config.toml
hidden_act = "swiglu"
routed_scale = 6.29
router_bias = true
tie_word_embeddings = "early"
optimizer = "adamw"
batch_tokens = 65536
max_seq_len = 1024
Below are experts of layer 4 (counted from 0) of a mixture-of-experts language model. Rows are named gate (a neuron's input weights, with its number), up (a neuron's input weights, with its number), down (a neuron's output weights, with its number) and show model dimensions 160-319. Each number is 128 + 24 x the weight over its row's rms, rounded and kept within 0 to 255. Numbers have three digits each.
Before each expert's rows: a language model's description of what the expert responds to. This comes from a sample of Wikipedia text that the model never trained on.

# expert 30
What it handles: Capital-letter word starts. Initial capital letters or first pieces of names and titles, often after a quote mark or parenthesis, such as "N|othing, B|orthwick.
gate0:148134156102125112168131117112118096148138133133104117135132170119143140102136112158118078164114119113113137134103128126090147152168160136139080131155103146111121108161123100091076149171128114097146090146124097113103123137104144134117112104148132104151179137115160142114103136128125090127088136117131095114144119133119119117117143111157146124114108179128065114115140110167162104134109127112103132092133089141128147100140162120087127123136143123099107148082119129115140107125132159
up0:111114199097116134173119160144125138119118115113123118126108103120115123151108091126137113092138116118140140136115121147071129121142130166144147132110121137131110113173123127106121140145144128089107065112133156115128114125096110139119143148122116152112167145154153181134119156133192100145132146151138101098171115146128115114127161117103118166138159154105146100122133166140110120111141108134131094119089097134129135138112111127167158109114185151115109101142100071099151116128194117
down0:116118133121138131127140154132147146086148129094098129169117156133124088163141108144120103068109126103134122122109121146114129106106144092139159118107103153064118138124145132105103147110128069142125104136105099134111131109087084094111179098192130120139170146151157163086148129157102113151157131088159135126128095114119141106126121085138117142163105141129099131145107101156111155106090120127144154103080118175150114142141102095151124171112203121140147150156171096141087157144125128
gate1:135143092157167129103111140126075158129185141100120125122195134103119155120098154133103157127177116091145158173117157115124137115187094151173125134098070134158120157162114120123145152074138129129139134116111157123130108129138072147145123159112141140136163129120146130084138148162137117118147125100158145147133113117156117142124112119112172140079153146113077150135127149135102154149109109096096174139106124167110115151077109153099119135120112106140133139087103172158153132138125183
up1:110127140124086129113136127151166083131088143160115115136105131141123090115189093135137112145102117154167112105135144142128160071096154127089067123163167094136170100121132144129131133171121115139097095136102123157142136119058164110109138089174122126147063110093119176151145074107146149160153129111115122127130105173143123152141127110134123103167099117179130080135125097133134081113131140177148099108146118129129118121189118083104130110142142121120110119158169111137099122144138066
down1:106112124061128065139128143138163121126130110148142068116131116118134127120137116128168163107133129104115121082125148134158105176127141134104141124098108143094111116119147063135112096182118145138132114103121128132088144129102117167127097142121144146115104119103129089159121131130116115102131107167163159113143127135159126158165124136210151123143112136130179122129105100104132166102133178155112141137142136099134138122143154140131175108102123106092127114070145120142137130149143173
gate2:112135107149110111142128129122099116160145104102103114147156148067123099159117120156102151092086139124161129136125190117153116075179125111114132139141152185143128154128149143132148137115093135119142157130115100120149128144134114147110116156126096151102148107097168116093173068125109161172160150117155110129079146112120124116118146102110159145163108095082109143168080084085145128075117142102114151160128098100142128103150111125149089127155149147071132147168110151142115154156143147
up2:136161152098127127157099095134121127123110143124153119127135137155132092095125091166086091120129116157105175135138150079122142107095152110162123084144142137122113147124155140095123123145134122127151143117118132118149119159144171144133138177123124134165163128161114093149154126118102201126151128147119108111120133098120101096131116123128167156124149088098144127106108140155081145155195131149184154134141147144174135137135135133156123114131116145082124140082134162154179148115129178
down2:174129158119131111108144148115134143160125092106114149115101159109104136134107124152156141098092127153137128174109171130141118129129164086147111147148146139117113110125119128110123120158161127079119133137143133111123115143128147126099122164173127129149130149112135091090148095142085140091128169111142149145125120131096128085121146108089124151117141151120129096101123120155112127166156128091147151083086136145185104085160134119174071137142161104169159114114148117138152122151097097

# expert 12
What it handles: Verbs, adverbs, stray symbols. Two groups: past participles and adverbs like named, won, respectively, together in prose; and stray symbols in tables and formulas, like —, %, ·.
gate2:091125116177136100115135120134169143107129172132116140128169171166126176134147110120134141123144142108099139149089135130108130116116130119130071139165151123141107092122112162133069122138108119139108138137141136148131126177130114140148107123140131139127157089119158100135133137117068132131114100107102125108111133100164122141146152152131132082115103148187125140111153160153135107119113093134142133103140149158146113154123142088083139174147119155090092091102133169116150117119144153
up2:109117113179146133100161124145143095138137207135159145081172128137138126123137159135115115128149160131111108169083153138135099106079117089149095145170127128163175110155151145174109120123116142156108169132142120123137125144124127121104101106151134150124128119082131127138105138089091126102075094129134149072168107133122130112171124115131139144113181176120118149119118144139140157099113147131173085112122111094119109157189114061089099146172124149121114102132130138105125080118150101
down2:131123124145117155128148143120156146092123113128101107137120131131124123144119155158125082162172119140128127122120116098140162099151102192164106103124161118144136130124137144106121153156145135134106121171117125156131095141092145148092136130094101102146157160121148120171151086119145092096146157111116173131131112117112089125117087103152154148131195129132146115132144086164109110089148116113122109107179117135096157116147151138111115127115113132154154127127130105123151101124084171
gate3:157164115096100157126109184094141135134114129130132128127107156121128077120138157117136122127096146124138158118119154152116086155104141106115085134124142136095154145161123116154126160148134196105105118103157133117117129168059064114131085137159144121078143136125151145133147085099118119156124146137102126149083087081121106140132157135127102112126091154121100100177143138096124168124149128140132124134131116119131139115095107110152124143126128117138140114132158146074117059148106160
up3:149137099131124130140125150087140174120097157136116115119102154139098094087113113134119103117096108117139147099141141142124094156124124124119079115120133144081123160145112133159147151123091213120124138102169186087102117156114107115124120153157146136073136139155143155113125079112138125166132181146106124159097174119055136142120115137114141129129087174120158123166159136112134162119147119141139124110127124115161110126129118114162107122126155108107141120144135148093137096134110156
down3:120169146106148116132116128113120143151118096119136093132116114134089133059140097122109136118118130155122163125166124122118114138116110119103079146111107155109113157128086109125145134120171124110142148126140179088100129059162071122102123124148115144092162113102126088144089141136136128117133077117168113142120158121161184097094106138118155144135104120092122153130138116102095145124131166149097086097132128133178176216113149110166169117146142105111117106142138090150131126135113097
gate4:122134120088104111137132116167129108151149173146126109142166121148097119135178139108107108110132115103108108108133145099117091154143125122152154122128148133145104127137132156092106147133152137162119126140126149112108114172150091088133091156133073133132123148165125141185115118117138119175158142095177114141120127147109088119149125133091123148123119099140121140106127165105153126168133101163119103108139181125129116107196142135149151133164139146088103142122127136106103157148101122
up4:144111134114113152120154047143109118133136143169110121119135109101115106143157113108115142106178100120146141137134101097142189113113172080149103121153072154101106080136145158160141113133086141114149133143129102161126135096114178153102119092114152097169118131141104136090120129137153125131091168127121163113080107124100175146130159145129134183121156110146126104147117104144132160136145137114159134114132133125082098141122119155121115113116136135160091166113140110137120104137109157
down4:132148096158133144129107085149169148111110129083139124155162159156151151115155127109143145144129154130143118096156158102133131116197113130137092060117120162159069102129128083142147144178140103177119151106153116119103103122123113100122127124136164109102180114149155096110105126149097114106142097129110113133132137110165102106137110143162101128129153137165131103112157146111131138167112076130168179119131154099144155134087116091126091161130121131116130098105105110140133091129118088

# expert 0
What it handles: Digits in tables. Number tokens and digit pieces in tables, scores, statistics and coordinates, such as 4 in season rows, 0–1, 66,969.
gate2:104145117149115088117122157141132115114151122137113114160147148124107139132125123104144150142142116152122178148152172136124133121166138138155142150131117111149177138145147135110131140110139115184123160128149114145088126107128088076142124118121124066171151171124147135140137148106143147137096098102109129126123148116138083126135108126130144137134144089122079131121137153123165144120166139119095088129148093170186122128127137189101174093138114113130146146140159172105140150097147156
up2:120103134138110111141173154130163098140155116175133137130106145131123118120135180117184128113123137170159118139124168159148167104159119132150085151153096134106161104138146126147138142064116074141113110100115133151132121127140127097121120106134163139160173127163151135107144138139112122112133112102087113103111119113146095153133138130136138139105123124114091133107154137150151160092169108118127164137137125141139084151119110093117170092101125123146186124112107143102165130134159151
down2:146109150092093161107145141141156099126053111126133171108071116099127154102098155141122149125105150131116149145162152124157152168108147144160140120111132122185155132127131135138119186104113133110127140144121162111176123152118094116118168139082175141143119156110087150085091121124114160114141099142142126121152139121135148127171085132123185181122141181105119107144083151140123129109122096099135153139125147108107114121161129131160118098118107091140135139135101118124138120153131143
gate3:124145164127105180132111138143099120108122142143120124117129078164135115160138151141154106165110135102117125104160164107103166130142174137133142148090147133090182135159151167092103113131129126094098122149118175097156167103159132106122121109125073131146085139131115106145094091132112138131144134132171162127115180086111098156128132180100132148100107142106120146083125128140115120125125126108145125118092096110177097130134114119121100155137096153156117084167127130113164117134149112
up3:096107166122142146117124133114137131101145129107139134137105170112120073120116126162142102110169155128142108163113127149160090147112116106166082122131107111122095090114130110118162150089163105156179139122119104130163142156132140153118117136139137123102171161139122152158157138150167154106131130134100083114138084153124139133171113086164136111139126109173176112166161165120166143165143136127135124109123125147087168146122121143142148101126155082107132147071125080154129142141155088
down3:127107134117136109093137156178117111146120135131115079116156203117154124101131159127127119132083106124066138114111167092101123112150120093124125123155126139116125125144083113142131137121142078059135104086116115110099103141147156131164146128110129142126112144174115117137158102077096107202115157143151133122193116128181138128191128131116134178177154124130117093164114111118162124151133129111132110146120117130096127159132126174101095119109154138141113114117145146132160098152147130
gate4:200110119087143117105187105167156120113110112111127137148097165078108101150167098160140150088094115133142120124100100163124123117109154153139104094159115140129154148136166136125140118161145131148169138114142107119103120160179101136106130155170148137118138117123139134133149159111111127131073108167161113166123145077149060135127143112120125165139135147105143148125112147156170118078092135168152151133134163158128155128135087171139089143142156130165147127100096149116167136125114138
up4:083144150128100104132120126111120108142145116159136143124120131177139174107112154107114142142150131090097141141143164089114124142139093115155123143088149093146107127118116098080123141105118143140125111153107150113142128109099091123118131126072147120187114172126118112122148124153151097142125087114124138097158096190125144104148122138101146141112140156101080102119118153118065178157124139056102128129147110159136126139099152140118150105149142133139123133115133122138087115119107153
down4:146118126114122120138123124167107183118087131109132102100118154139128148099095142116158145148151165074103127111097133152174147145138137143162085130162115111097141154117128161098138158146113114081161110132117130186130138143095156200107096136124110151121103154147120104119126134097131156169118151142168139135191110107157091141172118156150123138113173141149122143123188124137112102156123156122109114138140110138126138106138099116128149147133122124143120163115119114097151140143116141

# expert 20
What it handles: Institution name heads. Final nouns of proper names for organizations and places, such as League, School, County, University, Cup, Province.
gate2:129123111123136095144122171175177131145117156129182170091137122135084130121109132127050097136152099119161149107142114150141118115117138155126162132129168120150149115118159108104136132132166128135084169159121113101158102076130111142180122149058137104116100158142114107107173109111106132123124122124141133122095105138128131113110132156117148116125096134103158125089121115132131147084121133145125164117106107152124183157192116149155150149139127106144119133145088099127116151146130150
up2:118090116109149117138119172165136124142122104131163150105103100111083132100150131163080101129130103121153122118121120124130120074137165136081142123122118156162128149125143099072122118121145117142119140158095162109168113091144119152168174117084121164101088153145105085114154141136088125140088118147136156126096104148129118114121123149153158109142112145105121146101118095143141110105177099123114138134138119180106165155128085201188149125107130148135145144118097116107113172084106114
down2:135134126114140143081132149140107076120144128148155143132121135137110098104119084135086087169136117134160098136097138132106108071137123128151147127170141113122129089154136178140080124094075147118134129120135152114141131112147115097139124094164140167120155148069120159109087126111144129129162136126093152136122136108109117096158125134140138138141136109161151106155141158148135125119134142100129080150165110139116137164105131060150102159095108144175118118132172093137177121096122116
gate3:132146144107119125113127170102173130136122102146146057132160154106155142093143100074100076130139107138118162138130084122132158132139198101131110096123089133151125116149157159108117125078096138137127152109117134068166132128109130163177116128155173126125116117117107109118150115163116137114120119113066125124128132117149168128121116156109108131136093122120172086149108118131139106157144060121135114109133136155135190140143201158141154121140142154097127160111108117092112164144123141
up3:120104142141142112175131142143172132158140092166138134115124138148127135127137103119140107106150084114161109169171136118145135121076147174143122129101154120113132069098092115136115152098118107103134090135114151085148129098100116152145107101075130131116080166130121092093117164101121161115105147135134101112117119130135158091093133122125123112163144103107183099100101149161107143083173086088138155114114135139131127116174125098088139116131132157133147132099124119170086162138122110
down3:139128124153107126135097140098118144174106173113126080137153090115166148147104150119137094144148114152069114118134138088124126125142155120089137117124137142137128177173144105132132131124092154125167139128127100139118101109117126100125125133146123134152152159120121131144171126143111131097107120129158193102115106124134120151123161128136143130140110166143102101089055120129183101115151098095124090108133146128129185102103122142082119110133148117134135072122137104079107119139141171
gate4:111097144127149115166124107115119126130152128139091146159115147140138129121156138111103110130090160120086115135110163108079096134178104136187137147146126111133148107100156126162119114097125087129142121145119089089079134149130160113126182144132118092184140136152120145128159103134132101103087132145108181126124105142140165118101119121086148117113131121122156124066113157130101148121163140118144148063123128115165092117110174112071152106167132123111099131112126144180119147133148147
up4:083119154100132130173164147109116113140147097102112126174142137151123129156169115097115119114164113126120132118128143116112078159121105164141110138127072153125124129173093099133097120081133109129151073161139108109094148149175148154158156126098145106144102103136138092175145125121118080107095110126161166122115094160147158110112143149107135099109141104059130114090150140147083115121147104130125153124118098126173119140138159115116125131165142118116094085149133141145169166136167171
down4:091109142165112149102159136106120118087098109132149138115121124120133069115135105126078117105146134110123115155107129143138115061113092111098108135161127135107104104100149133087139088096159131106144105108132122100129094146147135097110145102125092137141158109078157119139151096163164136150089123152115124174115128137115129165139116112120152117083088124106075128112118168122100163110108156142124116117132128134145102157151117156131113156121127099167127150132100141165127170124093154

# expert 1
What it handles: Arts and field nouns. Nouns naming creative or professional fields, often capitalized in titles or after "and"/"of", such as Art, music, development, design, research.
gate0:127152136110094108154138083133142134145119134176091116107104126093150149152121113141066178142131132111122128117089132110120127116160138108184145190126114085146154199154089128111063145147140155141134100159140127117127140126163138104134159138131114122145106112120148113121118143163145165182156124132131096134058114116112099112129164144114156158099145155148126145136115126103135131122110124112095135140100169108138141096053129083104121089130125161092098119113173116168105112084112133
up0:124125094158160141120104135116085127103076156106129128116115130126178104125090170124162125128118134173112115148177149139097117115069117134107176102126136165140126105135171152137123112105129115078116129105093142122125105090106111178124098126113141136128156188106086113103101114090101104059094120159101127128181121137102178151138092097148123091121135126135143124126169140106153119130151166091119139116137117183113102126147146154134133137152133124154141106122076123116170122137109121
down0:104110141095158106148163121079097124124167158126107130146152120198161169106100101136165106111109103121150159140180127118121121134144070111111141136143162176103135096151113165115160123090118123129100125083110143154144159120130111164150130120112073133133150118127129092164121159147058146145150139111123091151144107132138163125106127122137098110118117132119137171141128156142103090124085116123149147140158140148139118150129160124124130110157128156092131115111093120100124139184144117
gate1:107128143095190139101170152116120150147086116099108126130150171086191092138096164097098143170129120122126132174138086155124116116124113123135159140168124113120160117187160160116111096115171133133146108123131103149134159213132120092143109122116161107125126135116109132128123092113141145155106140130112086152118109105130131134101121141154092118160124114084111124146160123134120119165159112132115170152118129111123107117153141143186163134136135107100101144136150187133140120136128110
up1:144123141133112133133112136098149077128157110158119104140128111189080162139130108127127096116102119124116165103101131173159162138148144127120146123111123154150100145099107131154150168094085149119120138129131145117107121069095153134172158152144079117098101100140120138134119161142112098121124130157101170124146123146124121158161123118123134118130138115181111133115121130117113110133150114140128092108133104144128177134119087115090064146171113189142215108122109114182120144171133138
down1:098100138170116058128147124159108095124139131115132159110151084138124146113130100151104166095124146146157167156118112145136112148104134129138146112138143134131146101124106139121094172116072153108124105107154120122087112083112099137100133128150078175120129160136138125120129157151141170135147128124164163126101102138094117138127151150125152122101113099144135130130138175138118178127133099108162114093154125138106091139132135132119134124191132134111131107111117111090122103176120177
gate2:117147137106118084157093076101154097150131163093135135109121111136101156158109143122115109145085109121097186166138118114098148159108129106134145130124128100122099085116141132141157107093162129113159169108178121148146152137125175123126108136145082115176092080189167175142100127150176125141121125111155108133107140146147122154128153135115094153128126152195106108150118153174152070094144138149089109131145118119158129146081132129085084139126135119136098153130089148139115111095161163
up2:167109121143124158120137172124129159148154119101134129167118133127078112110151120082152104116090115136102145134125095135135124140120132111078165118158130147118090061124126130123161136076159118148139146114145178131123136151112125122135094133120175154152137167134135110121096136080142133127158135107128108137123115093130169174134120175123150137179086136145137160146100121134157101149167108154120125164143122091159096143109132157167108141139126071122173118165108149139119114109125094
down2:134154078131118160125183131179163136160149104160099123100123119158149124140131097131131097186136155103150138122104140118133145145114149128129113147099117123099113170129127121128117133122117133131115186154097168115107091133107167100139119114106107161134134119121165120100184120092160131143128092159126139093116155103104085140124128192176130109151132129100123134122062112172090134077139127126092121134081098167136106144139123191108149167122121143142162123116133118128176143112109161

# expert 13
What it handles: Numeric digits and units. Digit groups, decimal points and units inside numeric data such as census tables, election results and climate tables, e.g. 8,633, 20,000, km, %.
gate2:160122144152130155137118129119097152141133101133111137143122141141131160116119142091119073156142149159105137147134116133132120158097108164072124135135123093151116128142127102113143101150124147161135165122112103165158152161143117107166150150107105148115151094087170128136144123095149115099106106139116126105116115161117132121124143109125154110147117130112108054139137133159126170093090093109113170122132093134114120154125111131133191101131134159162114147110107061108122106109128115
up2:177132097140179112137127121123109145129155112143112146119134168120115158087154106114124119130136102120109129085127148162105170142101124130040115102140167101134151107142097106118123169167132116151112160125136105119130103121131129181139168092135136133160153114118126098162149168101102148086150116132113096102129128134117049121141163173156120129102142161155093153130095112121128125137145126163130106131125102161093128110123127142104109150122131127098156128145115105148164102154117134
down2:142096115128136124139141169104129125143133056142139159152107117172101154140082108096101122122123098133079094145122114121128152114112140140097144145194139128125170131182110164148134117155111148093171132098108102151144123138085100141136132152097085157132091147134108124152134123116103181123173170123105127091147135121102109171127093172176120133112120136111094167100117129110101128131152171135136120135156093124169143096127157133164140158110135160133179132145120127135160102131155105
gate3:141128123136135099101124112138129129100099125141134152129099130071131072102138177147150130175095154117170104142159098130099127155156116128125175057144107111063144131110146153166109155103148088127150112090127140143091116127110102142134114111168124117110167095140158157111113116117054147169186138128181149071100109118113158132113137139145130160134095129130097146139117098164167142136119121134142137104147142122132127131129128122137124119148124133117144137159150175092143141139142124
up3:122123159121106095101108136127115144092080125096084109093143107097169115118124114119116143102133162115127091151082119155146162170128133119135177089153143099161159188168146159178141141137132131089151111132103129098133125065120096112121145167107101101137157133109134143152127104134090142139113146140130121127141116178103127131129146165118145174133106120130101145140135133108111132151083099115130114148105137129126125151180144110097092120118164144139122115119097124098096117160101166
down3:148075161127111099160152113151108148169105141099117108121113102055123114144130078113134159145120106127112140147142158121126108146176158094163158166134115125116142166124110121145113078146114132130135181150142108136127115124148168080149108126110110108122142117140137144146120127087103060124128160114147135114128139147098084133136129124141111133171111105173119127118125138082120127142144141145114078181141152118089143121141150127125134146144126097141156130146142106076121104127129087
gate4:121143135138107115130149141083115119147145143101097109140120149089169155148102097139075162115120161112165128121125136126099093133066139124166139145146100120092091121175105143091156123132109115092119149109136120136099162144142107138102117138121166178112162139127110137106113159118103146129145144144133127118112128115125141137116164073165103114082139104153123177160101140122094120128131161137107161152111136121102116129093129148118100162115138091112124145160148147133145137166090105
up4:144119093139086148143114120112125158137123140100084112137118097098130134145133117150135129166107063095130172076119123094095117143061085171134144098132130134125095111091129139125128148128145162113091122106165104122146092151127176102093126100114115158076074171143123129153127184132120140161133128145141134119096159158132114119148115116150141109151130126141147136070142124097119167147103102155115102137120150049125082143124121109079122138165152133104116152118112086152141154147136134
down4:141136165177141147141133108105100117115123134096091134176091134087133163065145128116110148157113134132148134173119131135118117100088132127158117138179107126142088130155136184124121093107074129072124171101156137149105099122155131118108128115134108110140114134105086142123105149082133077172111130139133125166104115110144163144145143098113130141135105135170118101097147121123129135110115114139119131094139180092164170141111083099140181098156157110123085135136134159106105142123101142

# expert 26
What it handles: Years and months. Year digit pieces and month names in dates, such as 201(5), 197(3), 29 October, 20 April.
gate2:117126121174113141134112120125132097147146095136141080089147116069134122104076150110135135153097142099120096144133104094085098108166114100121135146149141125115140126142107157154143097107089103102139165150132169147118128128073124102132136110131126105105154136165165155112126144124122117126126112107149176122127120107174139133120130158101150128132165122113116121104149119110155137161125100150088146116143098114150122113125150152065127119145140141128098122163133122071126129130120143
up2:167121134111081139096113132075139121140143090143140117119123082102132121115138149142113121163107134094108106098128071128109151117150113107102095125149121118130133157170104148199142110113128160135169138139150185117135108144075116082098160121117098080102162164090165138107108162140119102118116120116170161160120143118113118114110120152085143150120147139125151143125124108106153173137094079116142082112138198102170110121139144169097139120108153152147111150165101095162124139145138130
down2:176129135130104157133096108110124113129094157151143164114149117099141084103122160152113100167117162151144132121125129122123150090101129148149107167145088108092092123099153132129129116134098131161154113085154158150100153124108148117124101094127140164142130146092123146078109113137159140147146166108170136175121094122127126150137103135148147097168132110120157157148133107126115112143105138134071117098098169124160157132105124098144130121126130094176177158188113120115128142114159175
gate3:126121135115138131175167102134117092148171133110108145120181148111158118141118137108124143170111106133123074149183140136099133143122150135153172112086130108106124113118083149100120088114103105131137161117101104103132148126145193127172102124123141114142117115107142157100147149129121138116147171125135115156098147083126112132160122155139089139151122120131123126125136085122120123148131095169117136097135087137132100135133111131131140120152143124130098125126151131141104118092149115
up3:095155135112079091114126106130144131135084147166117143136153120105107134101136146133161090132082167152139164142125111122134096179155132102078121144164109114101160150144143132148104125115145128147138140124141119155109097136116090111106144138148119091103119137108118133160106125124148115147118119154146081142110158123168147166093144075153159142141140140140177137131133149084095107108143157144144100136177172091146157132115142136126104112135119144099122123179158122093148139136136092
down3:140128119106158169085099145112124132126154123128121129144111170094131131068124132088135121138125163156102102156070094170147104134154114098157126127145127117152145165130157148136100089172111145120149120092164116124099093153086127109153142116142149108136128122078129162107118164073096118113130131137097134146149137163137129135148113095125164140127127074106077125116130122079110115117101117140108131119166159130126156161138067139150123109124080103117093093137139151138156092114132105
gate4:175116133134152145135126166128149154131148100152181160127131141150116129138128126147113109126159111141086106129138129079106137147130139135120122164126111141126120144149098144121114138105178108101111134119103149128108100111173154085139096126157141142180136129143153122149095120106100107135144144119090098114122120091119134086116121119137103094112107099086106130140100122122155137120139129178124111106125101162165161094095144145184141151105083139149131119174102157137132109145094120
up4:163129113132173114116151131119145166172138093154144159120093131103100147165188143134132090131079152136119152140131124124124130164128125082153164112154132131088100110136141126178125114103157117117122130125104146177113115134168109115135079134149100084150095093122136086155103101115097142142140102127144086103083097124104135152132108126124121117111096097127120129092091139141173134094136115142129096085139144170178145132134184140168112131132126145150148134150119159079130153145130109
down4:108105166118103075154070102128112108148082126137102166156137090130168134109190153131088109131074101111105169119132123074112107116169134155117120119116130086130096143096109098112120125114103109153142120137099168138098111118132114164090068123142136103128156124119144133180127107119148127098154111129125175142086131109106115141129083080152141111124121098141118161112067109110129110162093102143137078112120136108116142132129114103130129103145132106131102113148129190151121141153200135

# expert 8
What it handles: Common concrete nouns. Ordinary nouns closing a noun phrase after the or a, such as water, village, road, court, brother, gate.
gate0:091153143137128094099126135138142113165141144120119078131170153150139121156087155137137134165117150165139114164135158128106172129151154101138097137124114104131114074152096107154132139122106094143123125089099108176147137170135141121170184086125148095100124097139173141158132109122133127154147176091125146109130108154141085121162140145132094147135103104154107120120114120129129145162128117155170148101114129175124126091146122162119136142142086121147164111090108108106123146132142152
up0:086120108126139122099108154146191119100166100110125110139147168138127150155139082090129167103147081104132114151125112075143170096125165139112085132105122143098127117130156118144123146112170133096138087126118120085124154128142112145115197114123161145126130113155120104133129126198116127123098110144154166099130125132117104118155113135093113115103092125111149113095119123091100065131164125105133081123147128123111150122077162153139146174099144162105121059107115134104143139109102125
down0:122130107120168118086107153195115189143104100133128092135146108128114115181120098129120108165140118156094144151113111128139186142142137146135161115130136173115143136168122117101108137156109095111146116145126153142171132151146112119095087165107137149098140145085108091138183122139140134154113126094140119167149117148118168113143116135129154143113139116111116177182129109122070159121145134156121099097121082109141120181118093130124133143124143113140110118147145183077130142139166130
gate1:183131122095167141140116108123136135118111172153153117123123139087113092108148112149114101132097130164127098180112132131108128178124129117107078119155123080163163170108141172145065110144135133193140099133133124136145122152117134129096123159148161114125100093116138161108138097142122140140118166171096092138103142107121134165135103147124121087118106107154178097116154152139122103122133136141110115121153126114136153109179145104136134122089154118132084105156132134160115121144127119
up1:123091122143100120115133117138120169123150091132084111138126083143143140094103126112074151119139106101131121159125133056098125064109134146121140163128112105134137155147103087150122125166145128109156119166105109132110122148147117129089107100112147120139149142088130098110150152140188121125103108166134155087153117120125125157125140099124154125125158127066109103128139141105132153161117113079152133097109138151123104139135104143123141113128117133087141145131124135134177177162112132
down1:109094111079123113139147123132119113100117123138112121132150127131139165136122125121162179115107131079115108129125134159111118182154135126059136093129114129103146116158114098155154130146111183117115139109122110109144138130089106158153087136123153086117131121119123107123174147102086140162139085119146113103165095161139135109136073115124140112147123135123114140141100137113140148152120156111128173126121144140103121095147150134118169099152120140088112153065112138135091125147124137
gate2:139151133152108145118137110145100108123079139116126162107158136160147126142114211109182109114159137136115149114153142119161159170121109093109134144126122114102162172123160116113158117085116108112121140129152121112141142157137173122138127162108150108185058116096128150117135141114085094136130093093094112174114145125134123168165135127128136128159093108155115175152167173117119123166138128093116156156120139145169083114142111125128098148095092127099165142137147119088111131134144162
up2:118122142146146079153145166119123121115144154093133200149149137193142092095101155084166157125129134162136112132140168150101112135124102160166198145105111102103096123084149105142116137149158143145110113083127091141133126132133121133171099126115096133131140174137139133099133169119120121116141132105094140132115119113134123128132125103115127108108122129128118140143142114107110124163134155120095147132129124182144121123151103155117139149159138121141173138075169178068103150090128133
down2:142122131123135157117088071108124111118106126117123146105174117121171160087110156114106161165109104132097134129121125100135115127104120134129148139170138139135139105114109085089136096163129167150147151136099128126113112092125128089102108104125161136135177133132123150138151059123144145116158070206086130100139149180130076106104130134101154171149162157154125126155127155148122139104107129112146114152149129146120158134105148124114137136086105139159128100131098094092158139130122191